From a checkpoint of a small mixture-of-experts model trained on Wikipedia.
Training: a variant of SOAP for the experts, 3356 steps.
Below are experts of layer 6 (counted from 0) of a mixture-of-experts language model. Rows are named router (the router's row for the expert), down (a neuron's output weights, with its number) and show model dimensions 0-63. Each number is 128 + 32 x the weight over its row's rms, rounded and kept within 0 to 255. Numbers have three digits each.
Before each expert's rows: "comes before" lists some tokens at least twice as common just after its tokens as in all text. This comes from a sample of Wikipedia text that the model never trained on. Tokens count by the router's weight.

# expert 18
comes before: "-", "|", "==", "The", "===", "In"
router:122162160042140181104104119118124110064147143164109127099118142155123112127153169124111198070120102145127115141101121132154155141122141174132106045115125107142145119115110148180155102110167149
down0:139180149179120090089164106101113142135100184051133097129085134066191142137154154148162110090182133138129092119163141117172124097126178115143150103152147117160212114137142085150157183126091163
down1:162073124103185174123116123165139159107163083132079127149154129124118059138158100137164148185147121097193127142123117139095082092084119100148099076113092193167107115115040139214125137137138130
down2:146120140100158143127099155168092140112184162122152077081143108150133125125131154132181067165091137137169138145065135138172115145099121114131159110100088161147133163106152176167065099125136125
down3:135096138160072144102150148128111141101138086089153133076084097120097144106206156072094121117104142139130151103160135174173122177072132194093086163146118123140168113130116162092110116098180080
down4:111167152126090110114162146106135114135103119150157181155116141177144143140163116097151138120114095114118161140105136147148059131149095141077138173108129118124143147192149183126133101108113059
down5:145100120183152120084115130105107119099101120129171145134098202100126153157134143167132102193102113116022146105162155133130133090111148033094167112078116169171135110125146138156083154086106087
down6:131121101110129103095098131106141149103123168145094084095083082128112121148104141118175157086077164126118103108081168170081098201167098078146101090130102142142097121122099186100100125132071082
down7:126120067055165120145082119089143134155114171169090156105148140109152088063058119123107090131158150139123094121154166164149092165186113121177137135107107123085144101161136105172162121134164131
down8:094106200123159101102123143117135169143124186178117121121117109138164127220148144185092108129153164157150100083108132133119111099082115128171129079154156141109123137155138128092085095081162154
down9:146152100138095148123108134202133070168173095124135142161142128175111122103169104176086200150113126135104157186173075091162102115117129092083075112093090135075126173122136023147141105049116088
down10:166087134124092106144144106154098174097097162142174160112187151117050046097180127096083054125137150109159125138171136153181136117105137126098145157133107087121193149107103097126128168102122120

# expert 22
comes before: " |", " (", ",", " |\n", "\n", " and"
router:096176138115162171149088114093155087110101123114141167109184054118121133099169170155079120136154162148162079144121066109166096107098109151074171093125122147052160119163151181133158138107135165
down0:122150168082162125132125129078191147161137122124130137095168161149107139076204101185142153152149133185091152123104117132162124101141130082127102129135136102053123142165199109060121084113087141
down1:103196113188101100096085097104089078122068105206076141203110132136102146104129132096108108154111113064124159165117068148112136130148126133107145139140138103138154141159144141097140162145130144
down2:140089169140084108108136096152199194120091140115153132152102065143104144125117109123143172092129155094111067165197178125186133151140124091124155146173136108071146093112074143136112167145166124
down3:143105165074110121154155146112083126179111131074157114116150141091193089185148144090091174079153181097133131077164094106130158140162162131180082117068081102101076114145149177129180065123093179
down4:075201074136116080126123126148097134097131140106145112137172113133086155143144149085126124216137066105068143140087066114112152105135156137152122139106145090160137115145151188166110121126104084
down5:118189146206174112140103122190172137096091155084156065170205105116111123180111142129133137160109151084122199154144114115118133121142119168100116090092182125137139075132104140144147158115125095
down6:093104182155101112190111165081160131183132097175110159171080050142186114163138136169122113163120172141135076174147175128155121140180108070142140154130162070096082164086112135131142140133174145
down7:139081163095047083057105127118137106122141146104145135119011119133143132137122091128128160131128104117145070120174120135169130140132197142139167113121095127131086144154150125088144107110098126
down8:094161139124079112063070110125111109098162120075161167109078095086150126147129092061115057126143124120102159102178147121133119172123143106110178124120081059207083192131106132075102106190221157
down9:155136216121177150133109130130187114093090079167175156118117131120111115160089161077149124160197075183161178129120097120071164103114127122125141100140127116168144150125143190135124117057141109
down10:118110155154106101118124113123077126144163043136150119100180046075118145133127149155110127125154125146245164123149159124129136144138082096124087098105158112082110122148147097158125136114140058

# expert 36
comes before: " the", " a", " he", " it", " they", " his"
router:139102083117098124078122140116177128073100107147111133129194150177101072084186125146131176154153108111149078161141106138166139149116092119158106114132141169088115094136161146144126123112126124
down0:135141071154130038159157114105123099130167159139130151175151125159108098115122105193150129110076112080149124124156116202110132157121147128180123128143174101123142119170123193145188143127019113
down1:090093139135112084132128136177077095142199153101164074181119109137179145131127148159153118150140138088172124109219121138124108171128129172154201135085131110084106096139147181106112095102162165
down2:146090188151047137136109107118124114085169127142122147119126225125121152113163030089081116137152153094126078170055193115148083104089100101124095160167167112111163182127117135138087168159126091
down3:163090110151130109152084102102103165052144032163096112106191173174121192176089120151138173142077110132115162138075107115132123133149098134100098185134134116135137172157134090196109125156150110
down4:206152094135123163199153136109115124123150081092063135046126125080104155164087167168139142111132173195099118082086171145109180124128187114076115185119164113085163172155112128136091119104162135
down5:135172130071089118099137094108118105093147164147181177137070134077150135100119110160142108086030097110109087083090142141147093169111148127124116154135102168166177176127090098119165056158134083
down6:163128151129142096094117121129197121134124128155185136119092173077092174113153142117123051127175091108144142120129077135169137140120141140126141150109083193156132110177097185117090130113046121
down7:166152135094076153161110085144137112145078095102133154136154130118075158171134096143130181130103135174161178071088118147119124079127161118091104142145134108176149167132075077151143097134120100
down8:161156118073177178097175131143169169163167098120130125112194173081085179099109115151174129107136126150128137166198174149189122161153127110186087135154134138114099187110123149080153108148085117
down9:161165134139153169104121137141103074154081202090116181086105167139094159161138102098118087127120163091131158101115120098143065138130145114103160122066042165087128157151170116112071137156147107
down10:130143153097116125178157151092127128150079089140166153087088138048116167139145199145088067186159132131131130133159127096176145159097102144140116119108117134126158158110105125128095146145159080

# expert 32
comes before: " the", " ", " a", " his", " be", " its"
router:102166143106122106069197083129196067118108119159147168066124116142101107125175185102134133159173086110154091139156087113165126135112138156131129052079133169162118119130158076124156093149140201
down0:147193169146126144135111139106124148230107128152099169153108119113163117066137153090131130148134085174125154170089164139106095127143117149102103086107134129123062091112101162202038177112136108
down1:133081173127207120148151060193145143178104110115113112152092151110121138168120116097130186121101115089097132134131177093153141103135166121147109162096102088157047162140119087089143191111174226
down2:205148147125134160086113104184122100148133103150082136056193124106154130122119119100080163109159137085101105014111112147183137114105099094111074129105073137123188092111182103131133147109141139
down3:188160143152145119118153129112099091123090167156108146114130158128120154109145132195140148116165082094132105065107139160176168039108151131216126122127157091077121171120126095092135068059056120
down4:093140135137121092148159129124146128142121123198108124144129144172169097135104126107111145095129099113161156129091112110155079108138206090150122222100132102109120205127101151152079108157073104
down5:151105125175142099144131135122140146124110110131157150110169148086155140166167122164064137125107103167093098180118158099090092112142161167096146066113102156171124143135127095156070111146131119
down6:043137050096154170093068110132155112115193174104135162141109124145137166107050113111142112158080147080116153158131131106149150169171105158125179088097127142130158147098121078200186162149178154
down7:122187116125141118157143140081205091183161117123070063134181127111096149106207171096142189149100096137117114107122179138082135122171149110123075069108180157126113101102168076122141139164153116
down8:085128104164168144157091172067174122159093198128126110088111146082140148115165104131094092129131110124133120118077131168126104104094133209119142107117090110095210161044111163124172112155107087
down9:088093139129105106193196116140187139185110071077137143109104145141119119140103136163137110162201125194148114170123130092147143128129124137149130098133108151162071112094201143124106131171090181
down10:122143147085115149163141111103138155123100108164138121123136163113103090088092107090177135170125108090163211155108136109102123097078109112161123144103132136123103140067130195113080136172103127

# expert 33
comes before: " ", " and", " which", " but", " he", " a"
router:042193120109120123121109146096129157107147150167136131097123116113103120094142152145114093144117126129128076127098108087136117139135060114149193119110140138106118137113145152128110146081135128
down0:107132158099065089124126180117067128177128109126120131141158116095171127138111111127168162095106054095129101131104171147119165137084146107119145062168138130133121100204122110131120144105115158
down1:152122125172144163154091114098128058090096167064139140106094153121123089172101079158150128140116150151128121071161143133155122173183132113121140116159059097090103173162117137131168113092160112
down2:138068160066124080145147136117153097099135154118155127140148099110126138114134087166174145081083103122123147137122124112091193140084130139106126113180167139133150138113164151184140148119129049
down3:155131073098148084135135086103185119089156131162208156108156118153128145120131166107137181119131099137107187097107073167112117103121117093162088116091131148090105089139151104080112098147080158
down4:087112105119137084203068085150140118133091110081138156098086174097153136098132130118091158082114052110101129142127122130131151086111179099094073147180128104085197169133169190136176134196151106
down5:107135133135082095119179173164133167161114138134138143071074115116132131116149140142094184195168108078158123139156102140110213089151127148109132142068184152155130147121175126137114104135154126
down6:112117182085081135140153084156112103148052098100113159106127123146105112141113155143142141127109112145164119118134128133170161120102177146180100182165152163090088165144159106107078102197197161
down7:108159108184110094146115107107093127106098122150165096142142147137105114165099108163161151076081110124163174076170111149101090116140130062145136147034134131111124129154116157111076133124145129
down8:123125076113105088099174087138169155119154126120117127139112117072160102069148127085136107171156141144118169125128140130191128152166162147194089108109113169077094105141146122092165100168155182
down9:104113127115150144171148144111148086188084146085129140068126131140127108129100160162091151123042187117159080163118148156115119112207135214178173134109096119146137131140180147104159159152132147
down10:114147143131095150186187155171136127159121143108108185119095122107157098127140159129098108089143092135064126137118143122157129179135179130107099095120158094118077103130107127073165099220048116

# expert 7
comes before: " of", ",", " and", " to", " (", "ed"
router:129153153112098155123145082120163135122102066158092190115166115199108131119142171144111172096156142136035142158093100129127178096087109213088162107128107172092156074147129100124190143105143174
down0:136116127090059130148079206100153091176144078148176141140116122140107101088085113177186096118131164129208139125130133125137159142099086060105080155138128082109082108122098144168168140131185164
down1:127104092139145102084157201152130118153131101126120139143164119168124098145094026122185069115116146107177115135080102104128160145085125102105118126111138139164116123121098188106148110088118110
down2:139152126142154136177071137105108085079108178067167139159138101112086106166137176152156162135069106139113130111128178120081151187089118119097121141116129150133121127119149147199130147140121076
down3:109081179143176101114121148162139135145150118193129178119158157091081105151073130154110121146108086101143142027104109116171114161137112077094119139117107147126179135119131134137105114087148135
down4:159079128162186104159139096121069073105119183106120097159090091121144137138066148115177071046170105130148174127103099111129049102143149117170138145156164123130133128113119120123174149132111159
down5:116099123049088173176102165194151106143078163157144123158105174126119140135156139166076128137161103138132090158134157144127081119060143121107061099120105067117121141118081073140157118102173094
down6:089156202161136138116149170111108188140102089138142131172112159140157159121193092103123152170102181121143175146096085099134129136139118133128125128140134122068101133119155079099089139084122121
down7:152121150126114083150156187156143156080069114128136169167114155121083148041181191131146118106168124136127116153138098123138133135112135148145031109140103105135155098119151130083098098178145103
down8:107142129101067127108153205132161105179142133148096095106132114113097125118179138181148138185169119130117141110147146100116155091169115075144176120129074187162103166077083097112114122090168167
down9:074106093140158113129155154123124178168145150111089188150179135093084143177143136132122095072101145166149099092148143129086109073131203119192120134141139122150138156150114213060136129124157124
down10:172161127107125170125083174159126153144101056094128124135151126141099162162130140159153122115094163154072108110143115106095144155123134065155112192130107125138166124138102187127084100148153120

# expert 0
comes before: ",", " of", " and", ".", " in", " were"
router:132127169109133139126116120156141100111143138159127127119125078071096112152138135117077201138116151146179102190095107120119134142099094140156203107087065126059165220171168115103143094066126140
down0:183102164088163204184100174133068099122200157116159135129134145104137168135136082201127116140157182115071133053131085119099143139134158089129153080111093102110155132173146146169164153147107125
down1:113107137155122119143146133170143100115156074129116143131160166072092145136120111126091167090067149114048121168107129053122184102114060128128164086156128106111160193156200140147066130091105124
down2:111132148125126172101143167207119137124115150121184110133113141187127145133151081063104034190140124107146186146117152152158104126121137152133114135086158123106129133098112120121129164093146105
down3:065163110105159126183127064069126119094095104090156184101145136119128134109173129129122127132148078138124145139095144170087134142160144112101104138150087142194178076196132087081087108188098101
down4:123127166101109132131110130127093127123138133121101108153130087123110149152141130096152152202149188165074150132096140118126137148153141174119175160069093103132120115102111110032052127144133120
down5:094161053122145143165107068079143143087155090122146170107113152101076112155190152117101123126145112155120098162107127160101155154098106125136056143135124127164160083099120124127193157223155134
down6:152142158137112121106130123144118095143137138131110081077117163152134120089175079116099116198154171112080182102167118164109132113088135091109113134129101126137123168164169076127092123101181114
down7:116112106162093085097181134141105140149164139132054114132137128057146130170130110120138097113074149133151122196117084097113142122159077111168189108153174126151130144120145155126101139102092076
down8:134124142114118100152137095080205118089113136167150128088154131145098144141214148136145126128139111121199147194128143120168126117141135123105066143171115119153123209116163108167068147116091133
down9:127136065161102108140082114167123078111138115090142116153080118144150130097168146140151132089116137156137115148141197108134091151156099108191113125127103174105149179119129142140043112175124114
down10:062088101042108136131149111119114147101140122134119122165165180104163168145098092122125118145173133126183124140147088116058186142147113109130122145096108059138124161090130160156163110162195107

# expert 40
comes before: "-", "1", "2", "S", "M", "C"
router:156157167090139134081083111121093102123118142121154150115164116087111105124140221162109163098135147173152087153155105097133176143098101115115178118121082125116153124137138087147141092135161161
down0:111117103099132159167079133069086140107127086144146162117092135147126148165128104147052153170091070123170128123128115142102124098101099121120121125122152109185131197037121094092125167121160152
down1:105127130089111083088113151115107133108097093129162064079131198151092125097153106149144130139102129168170149147137037109109143102110123123119174106147167145104140164128187138124127151144128199
down2:153174159091135130197142161106108137175111135172111152138143122158103088108076091111092142164135183063089157156094139142112118147126104131165109057124168082114129139103106156145126177142091099
down3:110139132127128132158143118149043145174089216135122088099098149160069135166136105141171151139123172140109191094153132112147142067139125169117124178125146128172184126113133107072109114166085151
down4:123160133093142122162095105152070109172110169121131169100037103120118094083131142138125129138138074151147106104040105128108093073163119134110113134149167075121128136098164135119175074150094103
down5:118104152108107140099144159144165102182118137230172134100100224185091152117178104154092121135119113104162133137127117060128115127152117146094125114135155138134138206110109111123121099126128105
down6:188118122117116113148149130105120133155158172132155098153048138113139110132140151149070110123142143123100080086139146153092175152142149108114180126149091164119049179104147134157115052162083120
down7:180127113150200070128138131115201147149193103138168152133099142147139106138069109089135116227166153111122145071093157142108122133100120099172120055160162058142127121070077135115063132150142120
down8:123156141147123102136147155046109170158146121108176243139120142124140116102145150116123080088143178140061099175094181150086148127180147115133190120095140141117081119149165116117108100142144119
down9:145087128066133139101112118125148090171183071134140049106204124147124112167156131153152144108117114097155128144160100146148122133130076094106102106117156127096132140133116151126139171162060131
down10:128180085139108131152094142089169159129115131135113109085193183076149091146143139164092147077127172127151159132121144091097126146089129191147115191140114098075168146129134195133109117137196095

# expert 37
comes before: "9", "0", "8", "7", "1", "6"
router:089141168120144162116129108089108110117142123155160213100150124170139120051152107143108160126161137137151133168119093103126149149188057126115141078119103165123175158177168135129145142062179160
down0:114160144181127119130066133111089170188061137148072157146108095130145211131117136114155065086131181109133132083103111109119111187164105111107137172107098164113127127107071083048144138110140089
down1:166092174099133112158156164139123084130140136131121122126121089129110144103131115107108134155164085175077122108159144165091111079077110161173032165163110119207152075131079163129096122116095102
down2:142135126196171208157109116121101153129107189107120129135139063184128160070083106154151146127136156140097101137101120109109041160160127131142151090087110099109198183168150184135078118154139162
down3:114093120145102162140143095144165070123141115112138172109117157092153108063100135143146138122143152130100065135155136199118127142067095092130070145111120157112123139141072131109108151137143224
down4:138147160070121163123174164145126177137098123164124090094188149109103194079108171085086092141126083148163130068127129176140113155126116132154085125095128105128159104096107112086124174179107106
down5:128170107123123128174129087083113083121139123114113131168088149159094136162122220123175107124107119116088106090093189151112132177156112127092200126146109150135166181166142111136100137105148120
down6:121039146215122134077071129158144141089163132187120116150112133123143160082144094143181075064166138165079099097104185126109134119124128078100106121156165119134115137128128171086096136167185142
down7:159140186149142090116151167149164104159139099116188142056110146155167150103118145166211147131055193090167129155116071150193105136129126179118070070144100111145126134131109113173141112079096115
down8:113124140141155140115094027152168129155209151130130106139156080108090106107119134128113131109130136134136182143155144113136157092122168175151200089179154086143087131176174145134108150132109068
down9:141157134080113182095125112046162111211158101111119133122130160131067131171120158100133094117103114132108102082079120110129126135129165142046034126185126119128157113132103119165112116115081109
down10:152064125144058108086160153118182093093153164116069117074119162141080126166144134121194181176091120147119119146150144081138170151145143171110140137154132098193142115094119151131128150091092114

# expert 45
comes before: " of", ",", " in", ".", "==\n", " and"
router:150099147111149164119116093127221114110122146135044133105158131160131104118172157125100133150143180164147117157122097101136098144121072128123156087137109152095141110181142112170193151036165149
down0:176104149137136131129111063133132096112138105130129065155140173081133125170122118127142108102130139186132164209106170137066154119075144100156171161156149124129095122108161148121090151077172109
down1:090106079110143153096115121104107128140119081167154098150092166140100133096121212067112206149192068097126106116129200129123123084106152152123178099132114149173153087102126119088125147156115086
down2:151161084137107138131070122148162110112140173123131130137138092078151090098134121098139160131078113148174119151139140130108077110154166136112078169148145122150117120069155154137127186219116166
down3:184070158130142084135202145179152135112124145131131130149089131158213159110147162145124096098182125120128133104156144151189143143105147168078127160135158123130078116144127101098195166084135128
down4:119151169094164194106153182048131145132125107153115127133197152205105224087140132120122122100087125127115146104145137105143142166104190118168127129163060122108148132141114158097096108119162056
down5:095107172173160154104177113126125114136071102177118198173136108105187084148105160108088125175111094113206090075116169106159102157108156131133099147149146153158169102080107151092124152134133147
down6:114135133136158162056093167150110157109097113134113198162121124083149120150193127086124120145157123115127132158144077095187149181135106096110112140099086129148129118165154097140124079150203066
down7:151079111162183149168126133132072085069160167116095159111109081138125103161145189124099091102208099121110146129128077163150117154097146131139147134063102061117113137150135102147120149209100172
down8:132148070110133148091070114140108147197095109116157179132157135129045152128120094102093152091092034149058167154075112107155152146186089135114110141124087136131173133136160099125066076117131105
down9:139153050100233166172091084125143136157104153163048090145119121116087155125129179160140121115081104114100130117114132140137167106144173104119107152146060142103123115130132099141137125163123168
down10:122145123110110151155075081109127101140126119132148183146161165131111139174105142127149126166033112110144178182114117135063119117136077111119081132055136107151147102115194112127122150142118139

# expert 13
comes before: " to", " by", " in", " the", " as", " a"
router:072180070085154130058161096106150113131148106161133125107127064162045099106157151132141106095135131127164091184083107121142156140143129147089173082132185131093116117110160144118226117101161144
down0:112140102118140155148102101083058063122163089144094117107088159166112094148129105095130073133131079105141158078106110143130181099095111162072139148175116093077091105134151131123172141187148185
down1:103135122068151128122140147108174155203239082070162072154101105101086073190088154159170155093124095138111162132109092123144088115179130142119093147139107101182094051088124151056177049133138154
down2:137131119131158117146087092158118027100143148170159178098131186138124149099134114095108170109117192091103158092156098205080109161176095124049119152095092115135116194109096084066101098120213128
down3:132132170125150124098060105195116140133142130145097105077161152117115249122065118128110147087156205142127141086145138144118139106145148115142160095099149170155159161133135109157092170098204067
down4:120131145091100127167111224140160112186136138105059138155153083125158149150069063152129130100098148096149096111111125086113102138146111116156098140080171167134116124135136158149185190102105127
down5:155126135112161131089129121140144086158159176149131101067110131159083126088153158154121077085139107128156067189162097117185112135170157156205173175150119117156108125101133112080142147124115090
down6:190110117133142088080145139160103066143156094084185104131132125124153173165153104132112111164148081127107104145119126104152159082093106114116107102089123139109108181191074100150137147092143118
down7:156126093207110150117120074105096127123130097155128176143153122134132132150121132127107151170150168072101134141098131178091126074157114162117151099147116137094160189138130115198085129090207088
down8:149119111146141161183154154162108132102116131123099116052072153142084137174084149142105194122131107108068116137126106079143142131115160087118057098122149103145193112160161114148127092096241172
down9:123120150130152155137063022151135119147118187148114139130139105092161172126085125129076187172123183120088129138107143151108119081131124106155120145127088056046144119159122131145100146071098079
down10:109051155134123163116141147165066175179171097188116114162151079108143163164123127142144088103084168145173122189115119138118164112123134100166172134113111104114110125159116065124169174160093119

# expert 42
comes before: "|", " The", " He", " In", " It", "=="
router:116171166130144115106111084158234072110050092133130163123176169156139140104158133138092174148173118112110103175107099126133124131109124153111147097107111120157128197186174176132107081075158107
down0:091145118152083124181141127130065114122131097109093088142074151086090104144122115189109141149137100163109135123143131093155135133151163096097104147159087123124194153153212100168155134117116062
down1:109066184140157114125140141115095127127094132188115140020120101104109152132110124162166111107172090121093043130093132135155132134051119160133046129114166154179153118113109159113142145077075159
down2:135173140145202087073138067090109120120062161111150160136137152107141104136178177102137119118119108122106067162111148139096136104146166132179112126145109142183189193157152068118095080161141141
down3:144178151177086112097076132107131183102114135167118125114116169134114137134128122091135147080130162120102110132087140161098108116150168118080089125131104152122109083088133069104105119135096147
down4:128083068121157099103131106157139154126136133102185194115123140078128136093142147145138096143164186219163140093121129145116092099148133178119137092145094113123115139121081158075174153191159180
down5:117114149149074135188126045095115117117117179147206158164066082116114124076108177163095136129125126101114123136140151186062130121184084117179112132137111103125158130092139155142142149143140099
down6:176118145104135143162079135161129125098090148098108136060124136077148185162100053138121169088135160117125107073134134128132170102112094125101133150125091153038092145105158139145153191082115117
down7:128155093137138117208104137119072112138123136093116121143179139123139185176094077127081136161070138156108114177144081081073163012074101116081186119144112139103163139126129116125198144136086101
down8:150093153111145139130104168138163114085156098157031203113140122162133149130051123155112100183108177114209165130138128123149146099138093154123123135149142118123117126139147171158077144082118125
down9:140168091123196115141183140052095142151099087149125123139110065161088078069114123141115156166099148134143161166078116117130113144135097102112091091117142144211150163102132095210128119113102104
down10:147133152061061135131085081107143075135177144115169161149175164143135100162111153132161113076088184108163087104164154131104152075140143084111126187095101165146144139120062121105177100189174146

# expert 29
comes before: " |", "0", "9", "–", "8", "5"
router:125150119148140116112135129059123128124108151132066171112157086177129100107143170092092149144153086176121116133125092117127142198136112130095117082097139131125193128157157168088145142102162162
down0:137113090128090153134125109160076145095154139097107166136152106145126136156073147099087165171102139174143096121138102112133078152080085151110084111160141082093122103132097203159129150124142118
down1:139141135174114085094118129162095089068134129146105173125143119105105074097132174173131092116106165165161136138079076215042094144137113176161211035133149121125128176151151190070135081066204080
down2:102156141120145137080125139091125122136161167076138143091134158109140104200108095142097122088088103027178118151143118122137168132125178128105095174124124151152060189102142097107143159113120077
down3:118161123151172112172120147157153144144122174149116100169148091108089083155131103112113078115122141147101132103136141141099125197126120130105115112147115132098155098174162110149147078197146119
down4:141110145109154097094091128152133071145121178120122103134118132064169151171070120128085173127141192126142122130142146109151128107144129109193149132121070114134044171151110108168174126096127065
down5:050138145105117134115079139147141081133159151174084117154105116144143116127131134133170125136163142113131109088165150092128137143133121100092130136111123089079078122123100143051135111118086118
down6:172148142138091101140161143161123068122143152141118117101085137116095106151097087133153158130117134110128160186156090153157119098151103173159130109164124084107071138181184155171078153118119140
down7:104123099074098131184094109051114098162174098119131172131063103125122112122098136129141144163118134151143170132162104186154110168176142111163095167158162089121147110033123170118189128141122105
down8:142156148155081103097097151093080158151132054140160136124119117149156061171179120128153125076142126159160127104133172157093165163140193130060122161145157171144153142093141118110085116134106085
down9:118123128099140142074101074086090125157084164148175117144144097103102145166126119129177193156143112074133092089161122115092141154151105144072132126147104159175119047131093149181166108130113146
down10:173106136072139113165100108130090094147156145102150116164112144089122110111122108189089124201177096144154142140113140105136098154126158133196116101129110176138175137081168121073182097117170174

# expert 12
comes before: " |", "–", ",", "0", ".", "6"
router:064140128104108153140113131118108135107118141162087136108143091136066125104142131120106108121186121185082089147149054113156125129139047139088157113134128146105178115200177126161157161116164117
down0:174110084148065129172120137156134069093132135107122069181135143103159131159108114136201130131179074084087114172154100176166097089111089089154138172104100135126136161104070150172113114081160112
down1:109216113136166101126090149186141178123123150107203176123132154085060140100171115121125114162097186127122144172130188099154062057167136137112136101095146120094103131111150099119099077093130134
down2:096109107172133128200092050121107123136129135140090110123069029109142157129159093071127127181129163131070116163184127131118075195129118146078162178116108139075094123162148148135151148079128113
down3:121183106115146177134105156152155136128126102116137120070134096157154100095049097154145154218109084124072169137032093170167191143140148080070102125103085128086136167093146100108165161094139045
down4:106129109104042093110108126097171136106126125094173064142076162104157109086140212084128114116123112135103133093088154147190136174171140133132102139108107092174148061147078120076102165192150087
down5:159116063101145128132173133113085114147136114165136108079153101123075129116091132068196151123098151147143103115112173208173136063195092177083165123052157141115099119138140139162097131137126128
down6:133115082131166112121138104098076097102141143167111148154074132119163089120096134112206080146170134087155080113114209124129102099123151164181113153131099126069124135183130113112166133203095157
down7:178081118073119129144107161130176124075142106083138106086117223183117170143156133140140094175155062115134133157172153120063135116193105158150073152203134153121127116111109134113109165057090088
down8:138135166094143144131085119118142110186070141095073110108131132139138151121137075054146154084106121146073108136099143122176125134160167047141109203141133121094119119094131161110104149130181101
down9:152145207129159091153122086131215129125178157130162126067153106092084143176139134137130107185180131120174095115171153088086146103131175133170096124138059102081105102117067132107149106104141107
down10:098157198148171113076154116110107143141127097128151118198084137102081114105118173042160059162149135174108117120100143113158092161158131078185174174150121142130107151124117162154081183136144132

# expert 28
comes before: "1", "2", "3", "4", "5", "6"
router:062172157130136134081138105118137074065126147150126178095139143105148064127171094087125139049184137138121128178052111121126167129116116143144183076118125140144187215115137165150169117109160125
down0:165147167065163127089101097255111149142108172126114086095093117130153118153120128112066137149115088142110097151095116128062116066166112105159102154114137123148111161116175135144127106133116107
down1:042183089128172158091098147114174119134145158127133060153105137101065143149135151117152107158121168112127123143143172108144148142189132147183149132126135118109166116128190106130161175145161144
down2:096138089145127176096145132138152156126146155124086067200106084135089118102130127112194132113139141067155107181156154127139059129204136147104163166130145085062192141132157145143126184106104117
down3:065131129125137155095060141120211127122137149132118083193069127117117117150127144127138157111150160117145138148127110101094120085164178153149140135141131123098140129107134096160127114172149145
down4:133185140076167111125127107075095109110105148110168177103142161126118105188095133108138130126181107159151127115154159151126107063068133074118132166135201045141095076140145084139150146163174164
down5:127161143126119142116088102169121078126158109138151075097094152108108085173066109166170057137114122146154128133148140194128082125113132103108150068123130081108065111136096148182126114117186116
down6:158119176153092166126132197138137099153077144126135089117149121085075117118120084151108138164089122099089081102129068147102112145150187121143138148136096180082182087157116105146132152142136215
down7:112183131136105099166112080164119159112074162131104108121128129155147121175090060114116163169088106116098162164114133113138140139162122140120210131060177160170153181106074073147191155112094120
down8:160080109129144116106122101163139108125111155106192086129107077162070162133083175128133102106124154095104134147176094125117151104140102141064150133156122062134122136091135093050153134136122118
down9:175148117108155135122179163165100120119140124093139164088162202121080170134138118122157174100116109114125162134158143147164149131139044131090170175169066135152123168081152118068071066110167176
down10:130144187195141172094171128111105102094192023091125155125158093140144153077117067134123129110100116159073109142131105154141192129136096151120135110191149119150107095146128116183145089073161145

# expert 5
comes before: "0", "1", "2", "9", "8", "7"
router:095113174093105146127129143059165134106091100134109156112173133154112066093143115145103139078217090183141113173151105121139135177149043120040146084136130170158194139155114121146152117106162150
down0:107094180152133116072118126118154066170125148132108204184150088180173120114123133116155114178149120133094147081139085127153101138159146178067043130149148091190144087115122133151105116089139106
down1:107132160131172118114117156127129122218118123147133161084110164146104093111118090167168115101190153132114153127128094105086162117103187114114143161177070145113142125158128105073178142162142138
down2:170150119084154100212108115180111109054116139169134168124177111171126153141153130142122126118175132111166121145056176101143096110126140150135162127195147105186059148197091153122079186091159112
down3:131088162136182148180162099188124145113135163089102144090109101135111159142113159106094067201167153109110089175195172090115105162136140146138203142098116162114123128169176146077094101146147123
down4:144092137095157098140116121115088172127173148129201107158144170168076174129123096123109142151128130163107067092087109163111127120134085167112166139140100156155131148131202165109174180137110138
down5:127116110113060110125124164119173117122158123190096085103132056077148089153122136185150147110117159095091071112174175114162160110099076198114103116107134152104192159072131133129125114109068112
down6:117172104192128141144151156109065078094070132090112129131110087083125167170170192125158094158212147107115080091117111149143158135161101133141094131109151087114136183133071114089172131129229139
down7:113112069176100128101107146129153130167111119095105148143133160116168111114140154122216092125113089120107102101171095074090096186153183050112067155120139111145133136103121151138131172158133148
down8:105146086112146089139136105173146118158142187073186105133190117092130171168127063153135101187105119164147125161116126146108166123153193123115170137119108094072076123143100113059152133079101082
down9:137108125177106139159148093158171153167143195105148150126105161129169102130112149115171104147145121122124107077146150117119103108144115133131170139111151149135099120119090180055102172122106117
down10:128122085177135128138176107064124134165155176156174133120139100151115124162088130096113150135064163159161156172157126083121078076123117211172141159128174113092135125125131127178160163156128139